Below are experts of layer 12 (counted from 0) of a mixture-of-experts language model. Rows are named router (the router's row for the expert), gate (a neuron's input weights, with its number), up (a neuron's input weights, with its number), down (a neuron's output weights, with its number) and show model dimensions 0-191. Each number is 500 + 40 x the weight over its row's rms, rounded and kept within 0 to 999. Numbers have three digits each.
Before each expert's rows: a language model's description of what the expert responds to; "comes before" lists some tokens at least twice as common just after its tokens as in all text. This comes from a sample of Wikipedia text that the model never trained on. Tokens count by the router's weight.

# expert 14
Word pieces finishing proper names, especially surnames after Mc or Mac (McEwan, McLeod, Wilson) and places (York, Zealand, Texas).
comes before: ", ", ". ", "'", "\n", ".", "; "
router:614402521474464538454494510519499488532487468493508542487423478475538538448479483516579487529574555518564474518488540562574437474491419453462488495492563462480456524469512557458532494518532528492556460585525510462560471497555509494504505578523486470476469547444486501463509528495512531513521484555474489448573356460478500539517504495500519527453437504475503522478513516515512503566412551511481513409564478470489489508552485513536465465547486467477562462503511442509499483475490506460483464488489463533530472539505425589480537507535467437563448506474479480481575510574514493417
gate1:439684572473557506556499423537471503478490457515535482506488550488477473450509476506472470499521524499472483512482511569515475482456471493531486534542466478465496391514553483491512470530500506455534455460477510549510502561503510501482498477514475556502495520493493559603523504495505498570579462487468558555432566560534460517454519516490516449497496434444491458549551451482498514497461438677478475498497456499481549496519497520510502552606461528464442510526530497540492465470523498520504436553509521485535522450487564522476409512544494543513501485502445496510498452511517494465
up1:551460495498492498540535461526473501544506479482478473427491462514441501489464434493537509463466448541474488507506527479492567526555523437457547449434554549551513547472455574455490543509482499569679522487490482497475488501478461556513480561492490480477428561492483522438516471498528496458497480515521465471578508470544553477486482454505521557571514561563507511449540493549509494480496545485500412480567567458473474458516560457497540430471553503523539548506508512506537565535428474500482539490476552514513468576547435515494525505479567598523484442472444526488490506486507455591
down1:559538412507501441500472468573495576524486484546448497538474531495532553489555497543481486495528590548503562446525562546539479443499468506557481530477434487489504515480510492497430541543455529492532503503508463545498475498511497543500511560520496493531542464446552510474518581530438575536459514462513446569503486478509484466520509457483470442576452463457441464562518518418519502498454522504546548490487550529547525536532422521522491478555567475541439561517515553524480512491555508529546511504572461569572482542535490462602530447561590463475479511516586500501533420535507512466
gate2:488496687528574498441469413510528481527508490506501520533428567545501434543525489472423511530497550516489504479465550492503523538519516547498507542469481526554518499514474533465496525477490528613504509464564463514500493511519491563515483532548471552509574471515529503500543462582548499512473530442436527515467497468455494515475447504492464459528527532536512533493501563515520484511498474442710528491530493487494500536496452479519491490453488452502487538521518469444516489532521522520489508468566523508502494539562465524548503423458471472517500495460573499483445544441488585510
up2:539561442499494451480506520445528518452546459573466495470532569513503499531499549514510571517566479498469508469452431478476496491512506538497558507472549493513492545505582518478508545470467537468411679514451499454497556482437498477497516533503514507505416502476483525512490546490537510484528582611510538469523446458545465477437505498412528571497469546492445521520537473526483571471490556463452434532430505502502518432443527454494516425508454452497534459463514538464504463526532434530449553471529500460499495530555545496440454529451513575479482519461497526484503483548499477525
down2:477529578567543471454514524490478521541408504566516545519528490414491490520497567496512475454450456499520523545451397475488570484514480509466515448459522468473526607479532454480430499545536497469455546447529486448443440496492560522551461465565558498563471510509500531515452458557426540556509507525529544483483480446512506504407463416436552487509442437521540483439513464440463482508496515493488503487469490500542472567505519520471517500533477478556486471467531425448474442552508469542433505445539564421480423472469515510491427500509513487499453451534471498552532513495514511561
gate3:542478488696508469489500444494485470520424451463448553485460497526503477456487495515516498519559483484475511529428488451605469434509539535485499479506490522541502524572525494528463491469512502526397551505529501482508489481483539507515535475480497498511506551526412547539494531520504517512545504530457444448493493567507484509480494535512536498583470525492592540440500458491464455503431495428469678518447507448478511494490495559472531485512518479518499475505540492534503444530534522437484456534486516474521440507482451498528513497449415520497492486508478498469547569489559576455
up3:496498409534450496475492517503547502520478524522480468457565458469533548506518499550509448492485437528490523515502452418464555489475479491555469523511496488470487500501495553479532480490503503501479442726566492471488529510506490545499548529525440528448513576544469499486520518523437527516520437506508439454426427538459443478581518474555546507563512499522510556466489491521531520557508544408493565485511600511447572515496480535496524557492481488517455468558516522528448463465464458516513524521532522430479554579474444509585464535480511490462488536479532509517530534503481499479
down3:467469539476509449539509476556567486554557441535527475420398521517489454391511526511457469464462505534510482481503505360428543516504510566413519542502542495532505434493536459454544498478490490492438474510508567515489516518455558497476560588581462561494472513524553503494504557488524498559505472489504530473495537460484498477490457479459454469428478493492445516471497556516473451505537486490468587481492470517421472534491517405495434548479510543499522517599465523527480486571453594480509569527479498515514538475491534524547517494532540515471542519494541508466478484443570513462

# expert 52
Capital letters and abbreviation pieces starting infobox field labels and identifiers, such as ChEBI, ExPASy, Height, Elevation, hp.
comes before: ": ", "-", ".", ". ", "/", "_{"
router:495433541566477524426469533555533496459448512514464468480522470418503471513556428509510472473512544484469451531525396494545527527478488465508510498572507546515546552543471426437583473453450472513549503569490493485500523507552487494521498557489523503502499547523527531514472421474488531530553453501493473494492483471538452489477497506502490467520556461509463529564512437527489449525459492407527500409474454512495440504567505561528579512499456461497522547517493570504485439498474551447509509504419465474580436556522492488409413472549493455578488536461525478443496580464495426524
gate0:709542501476454491476473522506476475527551499561526512477475470470520458536492492502459463529529523501456496542473511479526445514520498494512449489483554505512526477567469465527559438519543471458484512557464510415555551495510476486495558480488542448411465485480450546465531466561513487543495572535508529524469492471492510537520518486495545494498569501510454492463563485478509450494541696503488527523549509504522481506483510469479504565534526555506557507580534499554542465529447491530527498547508526523479486531499537543522485513510430556579413516464510489519486523506512432455
up0:452529493465401510509494493438431525507452448491514507496469474578499433547458523506558454498526511408427479457541468523533475530498466489481531538465432539582465473485432514507467474502513435684443453546487468556437512462508454559481531531507511537472533524456507471479578458473468518506497521537519502490537478456490499528492485490500495436467436520568436467524473471490539493528443483505474399471525492476501509490547483482495505497456582445472561498495456497516470506534498504506544426524552532455434476532510478486538478495525501474475488510565574503467465465563499430581
down0:555490504495471434490457439442450420499514511530524615528479432447541487473473426552574523531469490519435562436458411486506509557430550493446531503548484496458488555557549504514513470442509552469496473496491419512441412511479503569516516493506544551492519489427551486505577512492520518480478458473477573457518525586489465513534487528511530537467508563493495509494516534521481454486544498482506477504524472509518522562487515489474506466609578541493489460447533569529474492441549486483502587431508506481487529520505410535546462530475519540473506544571428475502508480480453485541
gate1:457770485484490487486492456482552531505548545514491570497531499467501515486458505533550548513471526511486560474497493490511495492501540510525501469478506529472469527483511527508494513479479541515502534457459500515459473530527491466487471504477553530503469429517533464483451474496558486508477506473459486489551475532469520553517499499515554531413489469515483515568538459497542558499566540689526458518521482530440498454541484527536466523438477509464448513518484526481486530506491516534557505507540533430491533486507438495473464534558530574519429472480434525504462482482535473555
up1:516457531494502500515500513499549481475552570540438516399563483467449488498504465476472401485477496495433502486523500470469491493489545462416482467502502547498473480433413538460514490566490456468625552506492483487539548544507541529463461502469451464539499505441467504482538516484477491510466507546458541616591540526388452480475496540535445580469461470472472525494432488523463468495537504496504427466506516537581518495518487544615469531467523459502521522509541463532530562520494499445487600518454561543468528509516526488517540531500520535441489502574505507498441510557528482511
down1:518441510504434572521453461539495458523575473520496512497520578447473468484463518537518510525435547504475481498375477439518417492516523479510539475527518545539490505532493536456560461458522495551540522530489524491448473561530523566520533515549535479498454463481478537475477449484506523513464497510468489516566475509447490528451507467543515485467486483513505513471511491492489521421452574473506443533457529496568530443535582483500461455433569520563400422469484548456507505555509435522457514525448559491565536580476545469424498561478486579565469405548530471534541528466496476541
gate2:510474686537533487481581541557517528517513514480509572486536597537509454491435527549519496482531528525494552512562418532446472477539504480485456482499448471495486513479437477497529517510492498505537519460451500522510488489529524475496458546443486506552482481515480484498525486551548477519516473558513537532435538485482449487512486530477470464455456509508552493543510548455483462509551505498691491525497504467511459547527515493489542543495455516521506550537536491471468490513483501465577561544487473467516551492432535471523492512493506469476579451603524575507533525513559408562
up2:506431479453440515510469497479477487522572496487538433506478502529500501459514467561511502574556489543518453477451542414506535520488502482489485457460517552437470535499516546521498530460543498543519698419536544456456497445473507454552499466476494507456459539499522502450487533428492465445501453397515520454544451583546515534475461438500511480477520505453439552483593482534504524444551522537480500485511520499497533510492528455533473480533542525525467513390464567501505533489484492529474518460505501513519464518523530436522615462527494546501464509476483481517481553464419541485
down2:608500468466551463566501468508496441515485456510491475548548548527543501513515503451480542543498516482556434519553465468515507514479541534531599444524505477540536496566537479485506538487531464485488527548472500502537483464488488536505509513524433441552485494469444486521441525554495552501523525477449476417500451487481442533585514564552533501475503495490506510536454545461473525457503442474569426456406425511468528518463442523528526439488506440526475478495528544423524523475463463535528523432436573523437540546387462481507499397563578493508489489480442532502494565446486514508

# expert 50
Table-row pipes and line breaks, plus words like round, play, are, will in sports results, schedules and squad lists.
comes before: "| ", "===", " ", ": ", "==", "; "
router:431516483492536444554514558477467494464489551540453484457485478497525500519534498453552457503482485481446419559543519550508542531453547512522542461552573460432514445523520456472472530461483476477545499493569498506496494539445421505546401511498557493422583452512530527488464483497460491498452469518555474455553476490484541441507489526547530442453525469460561505459489459559476456528477407507540447500450512503507463566474536529507481490552490493493500492562532463467501489431531557494474424468451543488438486428575530567510507517456604469547446534489573429467448523484462477543
gate1:486677511500485572448521511501537512520501404476504525468550506527525520474455475548461547474519550453496513551584462484501485573516494504544478543536464507516393441549457512482483485548478549511477503480521463442557492498497512477517505465511550479483455523533429454512551482483472469523571499537519542541489517557534502514549553459460501542516465468477522486481408464506536550460460528720474461512513529502509532522524549492434545553530474503530526514496493469478470487473522492481498497477491486448562493525469467465516490521463470490469515567540526521515438484537481454468
up1:622482504542544565456479488506420501485437483554441529475516503557490536489513482478555504501478484494552488533446485430508486469504512502533497522473524466455547481531536561503430559499545508418696508491526515470491476486455400564542433488474543530491497480539514481486537515507486478520523405511439492462510459417537550527471505459505491448564471465533528537547492560508495471503482536457466472468469452511408527537459527491550427451424494474507543449480492534520534520501531531431575500454486488525473476511501520493475551443480503529543551520500515496450474466463480525532
down1:577516511453463499499551407512485513442528511517501487432492463494441414533506520492420491487519465485512497507482499532484522480560474522491545554435527517483498540471580493520445487506503492456487499502469486474445473525515435573510464395547514510470489514477493558506485506474442548558561497566448476550492530596489500399465509491477481429511463514556499524465499570426435505548503520494498481464542513501531578496493548508519524472510526464533476509613507498501533613528510479589555514447491464512549497476530510558490529491513625480467519547526445519516578438494544485446
gate2:512463677492520527568536523534518534541488567474474469495499477506464502482511497499501498447417531519469467480523523507479514560497512440574564475528465544520575582447492510502493470542461464570552506569568507558507524468522467512531491480473522499527543545561462585538508518537479428435487493459451525582508468461492482457476490508541444546534498512504537508501505477535430528430479511512671585462450540539528498492539499545506486493495514500454462435535485473453477505464492520499478477507503512503480442519485488515501556513471504471495536474448587432526487508546458512447
up2:533460505490494465521491544484450551416481496499454503442473430551502522527538515536462508510436539472547456558484440490493496504524534441535470461535526507518526490439524584498548488526523479518503737486521414525443500436462542499485440493456550520518520474527481489532497539535479494426518494451524502489469435500495539454463523460487482480508495547573508542549444461530469479502457553456488554446465563518503466552455445488463497480473532492520507459531456478462465530541467456555573573481485497458470502449535597544479518491456512486477512477501515475480487513528437445476
down2:529601594537482466422457479497489567463453496507493485552535563447487484496521474458482535472495458549498450469424426479446479572538495467489475483503475537508506519518506504548555469518505525481501545489522589447470461513545477484510394472539494513456502430469484539578444527483465508496532531512426541443463494513444481501527527466527483527532489442460486444535436557511518443540507480507540476523512473478451434487542486468475473462500513530501470445505522485579434434578455535526550497393526401518466494545464500525499566495476454521552523534488394481475558465484511446507
gate3:507440489675497463401481425527467496492479497512510475495448516530494517491554539544533420540638480511478483513519484475507488462531440487500477519465518508558472490509514551479490507453531501473512448519513446426472496505444552468454549512543485485544455500493506476508530455463580511525478563476494496480530444453536476487515526440555528465481507485498514465520535500503516481525467498601526642546533534509462487463460533419509544554421492431529567474542526551518536495440547482494449472471460516461519543559549512558466508518544460546501491513540511467487539512558469474527
up3:453554514462555435508458530536568466504515464509565508548500561490462553498486401438486527510421466486477517426487493536478561495452541569492509527534466489527537500549531532440462557529500439482465529741488528526411494501522499523486530510497499449428547486437465501504470501446471492540467454496493487488493489559473456521488462516463459478482482465515502594427525497490450547491505541423484548493508468514453466482486509579491495476496471518495439495452476525514437537503460541522506524529537475503527484481465474444502529431509497447543510464442515507506481504472550479487
down3:581490491519526509525442529522471543504491544502509451510476497492517446428500515497477501509424490525571465474487468434482470529538490528490484509439467513443489486524465499504476460511520528545523488504522493517499407588561490533567569596472519488447571419520472523574485486469580517482481555491492437488486563527451484552430537428489464460506489504522583494476491454453499523551510494498440490497469428516438473499541467476535481456540424476483515433465455459537469472473480565446498565457497517512501464571481592434510530554492603511517558510402458499536525459448495452499